config.yaml
d_model: 320
n_experts: 80
d_shared_expert: 192
moe_layers: [0, 1, 2, 3, 4, 5, 6, 7, 8, 9, 10]
router_score: "sigmoid"
routed_scale: 2.45
lr_router: 0.000499
vocab_size: 14747
norm_eps: 1e-05
tie_embeddings: false
init_std_qkv: 0.0239
init_std_o: 0.0239
doc_mask: true
steps: 9391
dataset: "wikipedia_en"
Below are experts of layer 5 (counted from 0) of a mixture-of-experts language model. Rows are named router (the router's row for the expert), gate (a neuron's input weights, with its number), up (a neuron's input weights, with its number) and show model dimensions 0-159. Each number is 500 + 50 x the weight over its row's rms, rounded and kept within 0 to 999. Numbers have three digits each.
After each expert's rows: "mostly gets" lists some tokens that are sent to it at least half of the time. This comes from a sample of Wikipedia text that the model never trained on.

# expert 23
router:488425566530404501481560500594428447645464514515481575496461546540501586480470550513542475512472560557527488501423422555396586534553454595479559450586491539440361492541445540445512484504513547470508475494455511515541502468480466547514530502543551468467532513539513443447399366480563422440477547466498481502533444536534491572541522497533403483593509521524512439506607532468400526475524409427434450506477547484468433546530510557531517599406455418459457451486489489441462453478543571
gate1:470472398483500471515529471441556434589460457554482526413532471467468505481458544485516566422579574515513384443601558478510580476615485502521473466412448465483431494536514482533602508562632480457469564521470471537576502470526568574457551469513457453473619541496489403527485424450448433480479569459447500577476589603444476433458464464469543453503508497391479511587445464531533484498453498578528436530475624507499435499540520596474512467484510528585487490452581527483538584482491474
up1:545489535488421530473645509530514564447549545516510543507522494548619513423513457506479455486424492456568573506439475471452443483391523472493493508655510563436507566539454491457483517453396462503559446464564553438462526521478510434481488516490550533486474488459443486489579480508513553497531457582494492552498544477583545525567563628449460478523455493552537464501537466429382518534526533450522523523419449518521541514549493425570517541487440526481457524566495499412475476384572597
gate2:461598491372496460440436534534485491522417466555466433496582469522478499488499440503494495504503450545460467471492495445461472614527393494470592380443459638571520557493509491562485570455371563543539500486523545550488435474492549528590580463440459489498493454519416490386456502521413451497448516559452459467533556540449511521500573480479406474530428554514491527471386495506649565526483502513509526553504588507542584494518615345452503443493541510432603426462573552510547476522560426
up2:548530528492542510522547466413414518465462603498562567515473487573512527493490495515481586472504492482508451507509524515549362354545542554595512602432509484509477487537467491527442495517572424498450524544521482488438545447422572516523454515632444496407521555504465514586542503498596524549558462456502503586529506468483535552564449547412543529575573438434482515399651461466351442456495565439403535418427487455467491528466471534565555535597456580435479559512480498448524501441482558
gate3:437527528483514602513419444522536408512485505526443635492496460466477532521495600525449378492475525525481545489432408560481510504574450479543537441419462437516477568495402439569466515473513510416516373422492433482531466555548513546447536471584559541475487501492503534398455495508479497529486503422500546516469550535476493465449529414589522547497476473535436532494534522435553501599504481462472550537483456502452433480478533426490435625495465460497516467494515542571519506595357551
up3:475541540497508507472524454436441431539496472602473506487471555487525561546435463530440533586595502490473405516477500596669538428543467574388466487464434522414493479558457547493504433564476535506494471522469496616540580562461453595548622439574479536510532419461551521531421494468445514519525424506419472491413421498525447455551491533574459425629599466566501557534534524531481504517484500477547518480474536614491435532496486519526452519597496560501491553576502451614481494513490543
gate4:601456543526497488552518596478510548539534508585543590509441517475485563437483594542529494485555483614445456488498485545560530546585429519462518525473512477544544514527473522416561482503562605407525505592514437433615474361449469499462507421490490482463622501536523441540517436505551450510416444443594482508489447429449554555481484467568508517451450552505460571497550554432382515467482566423566487483470407518489409440594573545544521504525505542425497402542500478518476544546491456
up4:557498462500432562469450417536496481470561469491496523508424528478491429439574524500524510582491513620482499472580478519413551530516556446488542452533524517518527507508482527412682527462562498436513506478475602530492545469442436487584532519363450409477477455557426440470424485504367481491527487539523574552564545523557483567431488519546570500506483441592522490493505506490605515549436422444470541483491486560579537504558488511562508513605544522486457429527519462463518519432510433
gate5:497541558585488546490517492554472441447488505536494484431457509503454526474433518570462484574548428465482534457480613572446507382504475455474551494433565481575408539552517488493482512394468498475454485457531515540513562538483481460489492448536497497542542541522444577541489558342500531442551474404521505526526510581520460427471490565529529539583482493564565592455487499512415477498503495442501493510400571560548469535445435373424468549480468500540488523626572398450584509452469498
up5:493480460509507507548539502459511431563528511386465569483438535503478552548459507501471470523469493472424443411580461436495563536507418511399527449453539390499394618505520423463479432441469490389470504494507482476519492603449464425531507462474443559454478465512491525477468457512576540385575444497468558503569474460479507480462412514528567614513475586565541493387583481536480502477497472487432561417477467435511450469526504467505469491480547502413498530420549464542570565520513521
gate6:557553526495543567454455459570520564518554422483535547461383539558549508417506564531526457558483511493537484485498431560459506467548524652398464538509542490420472415453473570429487456511484519443483600538470532490471465536511541579567524530455531532514478539495519491500484523438524474478426524547529481592500471508491467533512509536532488520472568363488452586575578544487479475478509427450516552478489433535537458607442493490502530584436444447486490461529474531528383484472536556
up6:539528513489604523446441510548506441558544457430526504481412610424479439482522597412486454578455452500438483483501438543428552470550504618444516488467498416471488405413456492440509406490518461382482623519438427451422402506499475544579487524439554576543476538482522521475470514517601487464382514540540489496472448481484466522468468413536509532427522426534527531493595496458450467503489444516525552477493386458526517565510475530484464538534536428487549408442496480568475546508576541
mostly gets: " rel", " cur", " fac", " dist", " imp", " ext"

# expert 2
router:388487489444448491432527485560522541485549616543474491520505462586564491539507440459510563527454523570585432520390449464499480528449478481491482501554479557482459473474530457425452565392553515570587506538474566576484559423459596490516597524556488554456528511486492457497532369504516497580407495453480517537547476459627465561560568568458468455510544508485470423518510442478461482499514528463459439456464508492571417472454530582540509477448501492453460539506516533475444415445482523
gate1:478451455477486528475438538533470406497422508554522473398373474503546547504537454494562500515488437509546513479547493530517426492502486550531557358480533501517493478544538539499502450492485608460467475472551423516552520414493556551453472410612428523496554510480532523341455503458514464514431438496490503546486600500497616429449635501538503453460486504432538448562537516560500598509511502514622543464514547516467440408485450494456540481386556486519401505458476479554509619576486490
up1:481437555524526549476443444410460486473465529562551472459499494588516546556573512502623500541488471489585431504528488498539385454460513485439452448499498454501549436541562475497371538449451502459465435515526425496514386452428572481541425524593431562503424520435588598501582527490493514481430472485512498514547543531466456401470533518489525547522529433442495480493544506578506565448540529595557622465506536440464438420497457553427550504463571441517531399482476447607465478628495486
gate2:408477524511491430452445460513468509433541523468511454483471494532538490476469462435534562555477529564570541503460488448506476482538531470520430539496553477478543394481578417465564586438477451528495564463447549542505575513542430524623591592459470440516445447560389490538574428467569421504411541471647613415482456504707552552609467465447512513544534560531591472481543520488461551459553508521429380507547437566452516444475524444566568531579476537471471465504404547496578480522584451
up2:428480490470464433519488419524483443436533433405516571435394524535495483465520446406571501489528527622481552556519488533420458556569539524575482433533494535471564475505617440494558462426432476495517548434440483542508460542538438485561486539384559455509450391558400480499616456501530488507439514499600546443485512456628534466506535483454490439493511569476518501577549573432453541542536531442404429541477454556473450475527522382553538527505483476537500594452526538514484423516465511
gate3:520540469421584440529499523500492425403538442548570423448544400532571425549504486490429546407469504560520492466561457509488440506563572504541497536465493482553476463485507514486528536478504536472518554464481487517483525401497588436527500477459516525537467429500502510465564449470388467542478443567490435439512587555544590501523572517471518461478558500597520473452426514650539517396478556467517487535501460515510491501487476430450574536533446526505515486547525545467501461533414445
up3:481484517455524431589607501538472410518544490584555413482528433465573420590510495529493486349433496512548457479572521476516540507529533501515504466486439566440515478475519521443445546458574531484526483449530531484489505414491569499550502423508608553480481490474502401511511467485453529503458423484456470504481576521470501498540548572426518533540536480561505440358443480574481502453484529493474523486484468567454506475531489441501541548530500472524511549544507523472445500506386471
gate4:462479536532426501527512487449540570534491412506469487533438501582485573449416534508547502572491490603557443560437515536497512479499489604454478493499542510602436479501499454609463501559550465541492597540542484532485492566496556483523438549453574467490477470532628546571441411457485469482481438410555481576479450540571437455447465503498570526549646475523401447575564547449532548517471426469507587471541579603619496524439495441505549497624486470486535522557418451485483548585480502
up4:505385503534533495491517420484454517570503564519557523454550464443566411470483484612491501470503522486556501500488505491525497543583610440565529504550462583397561463554392522514541583489552480552504429579465524412557509495459600483351514570498415457518501462552531510476480486468500519561525564507479544442483540511439439516599500502452494484508482493473587604476499484515477437451464551481486530508499541432451521479511481541534449494462510472486402562486445480477562560501594474
gate5:441496422502512544470585528606525476442529549480495467473540461501510434502511547510447555501519599487596572564549503455417534440523438529468521473524566481473506566474487402477476527445624479518498463435485498494514488496528564467533487485529592500585462504502569457475451490488492497518464445456464533575528486612492440537448519507467487464473564525504537512494504392562504555449516472447426546521474500486503437530505481480461503497438510491398564433510526551505409423562451470
up5:623461588564534468518502519388486422517436383565487584490426490538510559458472476519490473525444453449509554411536524537488565475540592491538529496442444460506476508477514538459513428529415543509523518559551528557521466489472436503404520518452443512485555518507556560487579590503568559512530499619488485451473467457443491423517428477459481535566497483491464501530536576517470487543434494524523478461543414530525531453531432419477508548548535496588426556511459449530614554433603446
gate6:534487511504489480526564531531524586461531523623447506436448474596571492526461490575401597571449469580504484512557525519545497481537517486504545436462485543467470509503464471497513420479529447514518502516499525490586549510550551550449439548490457524584489524491558573517520474468489482627436540486511476520447433555460459497599515457413493488533529556399502501466522501521475560463398463544627540499421437410557475546450446612502538546454549495508499534440445417567583520519561443
up6:573451581527531543510591512539506510521497535531465490538520524606468473584454487593503577590507600565512421442566499436541460542573465500508522501435516474481501527501490421458391522429475481518465474558565563538437474520560468507572459461522447491594491513479540487480489485483527510517424488450429501537523426543493429448551433429426556568478606480558462437433522442458484485400463496540440646460461520423502455573473436571493479548496553488464534554429503467547528535542454372
mostly gets: " Qu", " Sp", "See", " Preceded", "=", " Apps"

# expert 60
router:406486564538505473489493462499466502544488541549467497406541538467568547513445502521540440453581508566539465572390502444479521543550520516498470463540511569527431473540442623491512525557455402510511473540442467557452468496524574562425554503541485540538506484562495491483470391413530440469419549509490467505445520490577449542525514530514513454487537562453495554574515487492472570518484469407491415569461589551517440543534484554547572535475521458478463495439526560469503411498432619
gate0:429436521487543482576423427530492398506519511533559505459393516483469545520520558439534476397517526464509444525424481487476510511520507568515532450399532491467418461577477530559448420543444418390476511518339496600528476503453485523505534492603485513561521563539507517456430479533508477551444514466584540508515549530507531483518457476475502397601509475447411648533515548509480475475443513525532474442481711523456428484408492470521491511477530534524541514437505541557483541574400520
up0:543523419526571484500516485429503569492494462433435481585465499463530437464476475493553499496488480441442578470616487547547514537510479504499470491529482496566647610437554425518524535517519548490523416476530452492583469489519465464534450430417498520488541613392529492447612534492599496514507528575558477481504587459497485459443480523566498558516440487592574524455529443453481563438522475629481509484582423462561600515456558504508464528580439469530515510483456422490562572497549486
gate1:498526505451528431457480618506497571536586522473549487469478510597451513588437574467420530529480524493512480424459399568496556478394587442544453410456452432491510431543505500448450494450537514461446529479442477539492469512545454414569564473513481514609452516487563616487620465563506397548407507525552538468522497482483522512536465562456486379555479524530472430386464540496527490560559482494545535485413524473466475529488523565392506436474506458586512497540570482492478511479532545
up1:550511467510469473456448499549517519581572495443547448476554543486461451582465538500464451558538539456532501564539500600482517475455579368529433468475466506508554386579531441529471498472462561494386639434517494544477556504516430529545513481496417480604495462393540534524593491531491408507447550458581493514508413503505533490546410543544479445502553594485505511432482521512508466544566500500540476482529470526479481496558527585436506471452529457536447403509525457520525469531575557
gate2:584505494508486472493572579593485524494530537532538503465518438590463424467403566580492499488426514400450528468469431539493623510542415446535560495546585462471478643459577555498477569484441566525472479441483569569497491535491443489467509473497526474414467533485476535487530478457421501442480543568464518501463539578564460540429494475399512581467451468498516470481526577458484502484585428529488554446500454503547575439505448509459502524315490552528579492501484527448534522396564480
up2:550485492602407450560489584425481531486541517569541355516568480486376436445434581509579441483467491386456508514489457440502440574548413458567508445490540497620535551483518465453502570449479440568461619448466535531521501539442505470534505532429473508448484490453510451576588488465451495528515550523538503483518534554540566569417522509478493448497537452459522486507523511461467436474583513510518477446544506536482588579533385482439457579361474578523579451490482599491558517511610505
gate3:502349630525415443508475513566489434536569540458448506455490469461429479548415485564529506555459474534480451496492528433438597541492432573416469472528499525561411518427505541457448536488514468519484419490528509602485444408525443558532470469438485508462556517491591519528470404456602448450446456452516559511467437438450495506479461402490442558418539396517420518481505491577519444410507446578549536555464469540534401510487490582495496523531528492487520541402480547545502533464483464
up3:512603448541548536436505503424448622453414450526494465584557418530557520512480524585509505521501517471490508595420495535620454453492560447543540554519576480466495514545496419544512550547438515452448442536539565458484592522481407450439511458513495461464539530542396468475501544505568444465496526530483552483415491536625456547527566514531538533539467542474499498505565579453495522499484528370572516449558514497487596521474484413541534470493450623529505461616486544415577468441576513
gate4:588424470463513475499539454633481546531428400511471503556446460426456482520418533448477524406498476433499492495568448517457534524496422566518543479485514449529513516532455524509534422588496510523535537405481436560509605413448472486472437473590566535471516452501448483436467460458514514474497429499508508461426488381418475461403492466555503466486486584479490552514472409567462539448444419492458345519392429467481443568520478495459545518474498565506522466473603524474547540416543643
up4:517552451453469554512565543402473498454378630490489589497557442522567528486505421592476476541472538546480546504510535433578494383548592421442455455567464573468499484447550566521412589463536576473524434508566649550481433596510549503467542533467447478517423526604472432537491523448484571494573512515437501573544489598538527503516494483526436519469486488538521543543564619395516493547557563519469560421511491495548528414444544429571510400546446459439484533502552440461549481507529411
gate5:496547507611553447517469444422500578538607546581482433500458471528544522587540510473538550417474433414502537510521478501504429594486469544488523505503532571542492485445553352524526498538415456513505528514489535469513541549486542529465523484588503515468554480464538527516518524557599521545504546496535499473558521533427413523529506632535574404497508431515538549537471533425522470476411461456553544554574601490531535573461522493534527530365511510487623475452441569494529480540461560
up5:522464516474495479460475547465556469541416460381630511478495548475416530498507516508548471535502460577517424488440482565470659459500526555517525503407476448500454490497502510615520498536541509461491435504454534576531486467486424488524508455479515473578551572557542457405501508437560443453436527541516509482434435440603548504490531412474421527488423452455399433456540517465450562549543426494491461476482459453466438392514507503439437556580470505512381548410537410454512545497524474
mostly gets: " ", " −", " $", " —", " ?", " how"

# expert 0
router:473523523552472467492559467555464551548422547558489559464523505552598584410470445562522614433555542611489460488472505548460489537616517519515536528564471625458447468467451536515411574565533483465528495555461575501524540535450513457376600481509561476516543514620458449532453479439513469509464549514516581484493498548533458556521530568415519473482573467490484464576461489442532572532444464484555540541532536520604472497540529486576550537436430424447467518558578500489512395455467574
gate0:521499455615575469422553389520418517462498539433580562525537394540457663514484513501478560503548512502567511540501481512505446429584517584450603458474553566451523551480486476521534499497469488467570436593513562412484570460539497595469486409527546513500576546541569530445504515523534487557501475423447500497490533565482512521524520572466499473426460501515525442452497447462395453474558461386543464507476481464486466511503540528515451555446598473585485446373452534505442508441491540
up0:564496515446531469579517524433530487554433460567452447502572545491526473524516462553515551507510498454497442468503469518500561543518440507521477537492510497483560506521530548458471546518541480546409559505508466590504531591496493408438514513441472505450464476412477454488487439367472440492513471464514449528500460363590469501496559475575479506585518489405442523553492595579562467525458576520457462500537513534507584549475529457481540545535467624384493513590447342419564533518568555
gate1:452481453566609424533545519510420506489496528547460505488599460449441419474363538539553489493547511528512405494482405519452499493533467481585529492533553531430485384514531542447523562526456401526443492546369548457479483493452470443458427388471488433589596474449574524529398493496539554460452453491474510436640502567575477605542551532538496451563425400522445524525573490458533601495501582470528542596542493496543555515500494406485505496491474547442413508421660482503572484483478520
up1:385476471491541405466476533541444514517567507589550568518507492451450428413511541561475452422590479600458448475504466497510499496565547487521520491565481561504530429424434499500530498521476491617468486540479571471415484514563443455497459449435550463610572481545499621505428543502551521488422440496523488469585506595499472589478552519465519459492506481554484493556483493450581583497518543458491562533495444499538592494490443503567433446436442431544478512451597550517439439416415516
gate2:621463499507448497546529477557551586599496451578554520495508521433454498475475496485529460496491567528430413444511513443603543504460446551415471429518504394544589436473507545463552567505447474440416610570530618416480580391411457479569497439510536434500512478518498519546404473544455500427610495549538548607385602565483495481514461590417426461498525540492465405579440465437547539524484549533506575538449510468549452485532571439501478547442451515528486466505614524507475515512538476
up2:496468534472483552581531474474495536549482425543462554482452462403549522425450525480582471407501493551488441396497532450490516519467504491386529455495499563492586562508448546381465512499528495458487475431453553516538482478440454533398498498545541461555443449475482515599458473542477497423463477510466496484465510554571512547446463487436482543579500531490404595576410479438452521607383485602472500447472417482543489478527547493603515460466498537595518497463550509499428495481503536
gate3:547446588551404508544476430504479546505523536599528435508544474464439565509503515565523470506437501458552486523449481415479399417474547541389511473536543390518509481550616521543495531548479434484504474516554585427502539443489447580641545452592524474524482588559588463531586483532502505513464515432507560531459547521477504547529486515451503485525462448485435547442510523434464587514452477515578543535546543496487500542462495489450450538454447496488545426480529556464446512437568452
up3:537508532592440535534524524576460485491523495530464438558525545452469505500569517489523485514587449541508377435486514507449387399483571546432479459542506433506515538495601556565453515513443462592447550561467544411522461468498481530605522478524529467613366514460532518524549513504457535504469532460467517456505603530508564474404466546441508474464435464516489544510544616437396481577512508466575636554562497534463523488536474465445500427481536530490486468451524554564515557469510474
gate4:439470431433496519543508494462433457538458524530463502506471502495583599464472477478512490501584475553432418498503571556506556553460508445458540553484455538313498519542476515483498589568518523480621503530336484418536595579548448433436543481502530493495547500463503497471401495414486453527494546491437522498511532394523492594525454438527558445425484525510530515530480469538549422534599499457537441533481489529512515461512463489498510567587507508377464523580514479553525596439514525
up4:533458419561507360467524409473474488475492579443530552446532524556518434539558476546488502507581569497504583492550486539497417482547467544582500488479431533480452444508521495548484507468476435443527592591466591463501462506428525470580446481441570438546454475396524498539548466486500559571568544468565521466554512448449530487509484579494497526544434506449580547435455417528390492567524557479424571535485529526465476564496498516464464466528464496534551531473510528554500461545546608
gate5:448497531486494564463501526558448454547534453493432527483453443492529493442511547585536416484478496547538504527471467469577520459522532544525612441525519529397465487435438475421480511509518462428502441503428527451483477551477462492510548512465579463458479546546565402356469556525491498417456468480459460459507563488511421622531487469390467497524457545461478502557477486460551608461540454490481536447524475471525602483555558557507525400438576486457477500517665485530515555445408511
up5:494419503512475519379517474547427578499468508533502564517622467512367489488504442603440475499522542500571522465622563459542561408499554503504545501472557525551475464429497467509567543450461477522513470505518583505447512443550460550476537412368526415518609508493619482509572518535602502537536513442547545477528521473498423608531556571478558527531477476501496500451527476479469574442521605535520520546491473490590519585464472476467433585475455553564512512441520483482410490415511538
mostly gets: "|", " not", " both", " only", " also", " more"

# expert 71
router:462513504513537511450475482542496465517478583511445493463490484479625538480494443553492472469495586492588454513385475483468464526556551519476534430619461502462455495491483530465473490520478491533496412538504522437483486474538562639448499452538522507577557516524463536499481454389469509545474596481473506548493564499553542434451477602418469457486524533405453503497497531538502556478457477456506504513556508516615403484460486499589571540505560434464411433531516456501502466459536601
gate0:493562508527452519456497459453465469588493526533538535455570539499527527578494390650572485560533481471525431486477516453567611402594449577447464450522548418390456499499490527505565485497429492407543424566477599521432521515468482452519449481600498507494505504473498505499455508415458563477537505547497563659494483493487466481473534568444479578532546448571476489516514596530394537539492434473539486467529603525458423555493440442446548512426510394485431544415451448472472459570499483
up0:492534572496483485485438495448518487476478544550503470504512507508541561544453408546534494541490437466542465371500603535568487436566458539521489462523503388380510560474502532507489552522455569465481441569580555494446517429316478492533467467517520519512461531484502511500413586496521606431586518579450578626485535551450474530500485508456507542549507446571490475496537542538408481559531464483496539409523571470448434441562456446536543465484513450500529531466530509516490481545528436
gate1:519473550492514483506478483514443502536423463430445418470454432529501462480525474557547436520489610504425546404494372477498452580534437596458454452477589477501420460469442442451504505493541450441437425560559487495434417486546516456543428436422468542497498462583587572397545511490489470453498494471481540461482526522419447477383445601480464516495486568557433463466520467543570486414532422523409523407539537484498525591450476528523510395614457515553495570379467526530518394521534511
up1:655461530531529498545513400492451455442486483509459489512441520576425483474498474602561443581463562479525526385462464490469473529462463577478469400495567452437440527514416470497538521470439465501431472528584483517485424496526410403561491362414445519415412551543418476433520523532431465403462557471543559474474492510452493545429495558508457527526418537495463536468506469557524383489507461477434459519550463496473511539474526467549507487510464523451497515537521483471522491504638373
gate2:586462498557520508510493495468483604497586471460512470453503512574483548532517582476499494454494522446521585537489501485476521504516438638415592504479547583522482558455463395537577429563550446554578528471547508550453489467535508486510484525612489563503571445532569527493531478446521498459516451468598478524492584525471484508519473499495551442517585537519610436527571433502625525412493452547559569424511465438513490528483611487517515569471528435471550473583430623431474533514494519
up2:440519447384421590479497513493499497451582631492568467458521429589522533456520422577521576507607487576478427563475559542490446453465535475560470558412475560492571603493484573535500588552486457539415570600508537410481536569483474499454508490404478478557530541465534460527373484456466541542453475450470486521484411475490493524513491491493510516536461552510493517522399456461573591521442596384537500485541528483555523505544525493456484432518497501535476500492518439436535491424514499
gate3:497513433398473471534442445541483440470451432585452433507387562490486507525502518520388498480526583581496506449560459503414468465523546532501488474457383496580529536513439554554514397488503535570409622535513533438520464541527402484542490465520460528438501485459505475573440486599453484427520501495447477465534525491431517440485460667483447534519417489566571531498525587495520439590472491498411379478478524486544560532446521487492489503501474505572588498525528492481506467491471530
up3:541481488511508429578461471442559576518487486477495482529584504460486514462454556461455412490541474528535685582436517444480547582471539534481488548577531558540439469522483476482562489492555411509598512440609501471447510653513453450376487552436457525541575468567558460497609449526555380380460395484464465430537511445564495519540581472557493428567424493579561468525558520646475540478522492413482468467472554472502536606501611495543468477529503453618555448556468542411466479548478452
gate4:487478453472558500606496447586455439545461451531474538515448509531483463501415537429425550430495489503505474566498610489443562469524532445588491515500496536560493567539551614530485546491493467525520526541485560562544496476494440473442504457464473498511446484510460473478460421566476501538469503546423457484463558532525407501500480455546489514523543432554440569533549558471575440445545486483527421440437521487554485443446515562563503468469436583604486551500491511495519478529505437
up4:576480553562479415400548472509544585519488587485469493528524469467568538574464518530508516542582531486396538494424645501432543451553435500516542488610487495507475485421590430505531574469512459549565469606568538516479522382575495453483482517465470474520522494495464536464465445500459538477572415565526515455540512541476478482479428464441465576513496415578453473595441494513465545465500435439488511467507511494561525504559419422547492511460486486561482508530481554423474467488514434
gate5:468520532546523512491531541560527544525513423473496436425399438582480552412545505536586489514529449501446487479442468584523643549494480541540519467488457433512438496551497436620511487530502521390475461391518422464463508522398553552552470547502555468504441483602480499451431534415460568549478472521553477481442499527502555480498452479527407508586515502547535490517517503426490535506536361449530476373515480421448406518522516473459538404512489490449414477454512458435486519487512562
up5:489578544640460476545497549461450514539483518560463526487470538632481489489519477572555461575478484579506390547469426520497469440483400559467496401498516468536599545444419460479531541419408539480502465539494465523424478525506552525529483515408564435506450493560435532400515541370440523540471449517474433482424384440513523576486505585514420549566503466571501540487458490513450567592477434483521589501500493518499459492500460436504576448545503516443391445548488471459468522498514459
mostly gets: "–", " (", " ", "/", "(", " such"

# expert 28
router:442448557574457443473514423501493527549534551562489505477540488469537514511488482505461579498506579572568546481471551482472496543471558488524574491567491544450428495533537569456524575499516514469495467509475579528451475474530547496411515489517510523543556512529529486520471449504637490488454594523439574577485406545492445516556524513457446491545553462457420460564444450478400492513472498491544512519549498572565504511436432544548491502432449496477550559494515494486532410433518537
gate0:441464492550490515505467497550507441510593567513457534467474502444536517563497510465516543468548546507506448476545450384508550520454460492469517440551444470503452549498465561522485421480490445518426502458571438461562443480488536492498483472581423512481477549478509491517443438448471584588386472513443565505610571601408452540438499435536443487441628429508401519537492483501429541376473431538506467422516440490498361459458401651504573506445503483496544453410439506576528493505436462
up0:473496543514449448537503493557494459413520588507489596506378464477494531529408559434509523407476471662427440495534529467464506538435540543495543470467427574475507615515463510394527394541499491535432505494482514530498518511527466479483448539549502554540601530474510542534447424448553521463483497495479527471506536519428436584450493498597478503536533551553509449558542494515446496509518424512476521453431440468486529436547424585550569542417556441475466539460443499459478493499399457
gate1:441553456485477465448537518516483433528445492476508530510504505533469591503514404530426522513488610604460437504419514478586464452522451463512417521549518529572497423531508494444484473468480493500485523497504480589442505507514511516456481586560447494491440481492537508655446366519512498495535508444563459490497513501604528527574519586551506451607501463491583397492448477530513512546532541495411510509468574569502497559410507485591514509585514477424526499506482571451492428435481490
up1:513482486541549468498465483537499489496476502572491549477453537490564455490424499536536567529556500455545583448432418585461515476542491524488454417519542472445416509483449505440439515473594551484553533501450499443576562403471456480469587394516509459365552597550494438458560579510499484494442566477528499588547466529466557577401518470483563461435455586502465568399569487531570531451431423483567471551456449414543444444506501509488521507577410533501504465513515405476482501542580563
gate2:516487484453526534493524506468528537578472571512427411564543493449469472543488545452455531556586477528527573507490498469592528534478570363588442550555367591384467462387473520488515631516573449488653535435517593500480530506459481440491463514447510545505519493412496499492433454512606452464536473507476552456482530551474411526514519487479440502550575439496478499556500573451411443461511496520588557504503465526521630541496522492521480478422461478583538495641500491550549485537411469
up2:527521546563476511556445477488521592579439568446519518499506520467465519437494445614453492524609534558485434528554569456532533518473518464525377488639476505437463435522483508544458572547522440504535521484481540567511543573478505417429522554424572455550529520457585460573489440502572464568503540507441528455513519511536504546501608584495408494546480480547482496551485502424437529520448605453522555530509489597462535550396448469562467512482540459466451548519505531429476537455555475
gate3:539511636606430545582555544448479540490438493505478530493448592483480479500452556513554466490462439465540488450438485493561470556509507560570589538512622534503497448554462544533489572492478538469455420470404480547514522496430560502517446486482504450466574549495488508412519512441518467512476676496463496564455514568569552517530480442503459441564437484468428476560540460411485531455454504500533465513472460504553505472430502496437501496440460493401421526471441461506560558409518509
up3:446488351462482457440494422579515484488563549490563513479469422524523522455543530543454563460584543624477536542588467508439569492541579511504513466542365514528484381490407602451582449563562502533472605516476518471574464457481499484427556489578589534550512476538510482482453426479477503585500424473570450382552552462450493526501554474463514483548573563421538533511523493559513495468554482502488442549482603494524468530517570568498529550498528491507581423461564467468506460615523519
gate4:494413457524548433491549378500506611516443523472423516479585501449537490510581448484495524547492541579467445536471456531507529517505386599463501485595588441417478411446499520484484518454424506417434476553534500429603447471454519514420522507436489533493524506612625423421458483518508518568414473497525492519586476473511486469446490388553502448534587532436384542569424513481525510470558527575478469536478465510487395498465567461546421493525504443494462568499541436591447404470512559
up4:468555548440484534548461515528502521479541586499560505515439519564530493538441545473520478555503552469470490497506562522405459502495587403509555525497335535512471496520487490463479459563581472521582642495495517576477521475507476436515439529550537484518461541403419592601519465466472531489657563517535545461455607630511475497506516579388510571491420439507618510461569481461480496474390497427543556429458567451556578506451460528523584527464492508533584492445481516432506560578486437
gate5:526486524518504426511492512471560445497466455605440485410517535515502448443513478557471557398452473582598455499482537500471520557525531552547473537555504504590538426480570522470542463550516435503538494481465519446562591478538618483503432413500669435559525459496497534475571468448409546494432526494461492588419504522514467467493479561404496541521542433464371452507524470522496531449531595493527503386492457493451602422516490481514504452447503500470467428496571440514534468500519532
up5:405494568481544531568505443485441418417563530434492459499523389446590573495487584498434559488499475557644611510526516468491464453507503471433515537535503496489431573546517577482505461547552597482536502496501567566508497541426535507454560475531481459493518566545421507503423497514468550520515445533552433579445541545473449540563504414518577500449571486501438481491546457543465488571517459449463493485468572419476516533471461601542603466522489437502469523574546528484434459545460432
mostly gets: "SI", "X", "W", "SA", " X", "NA"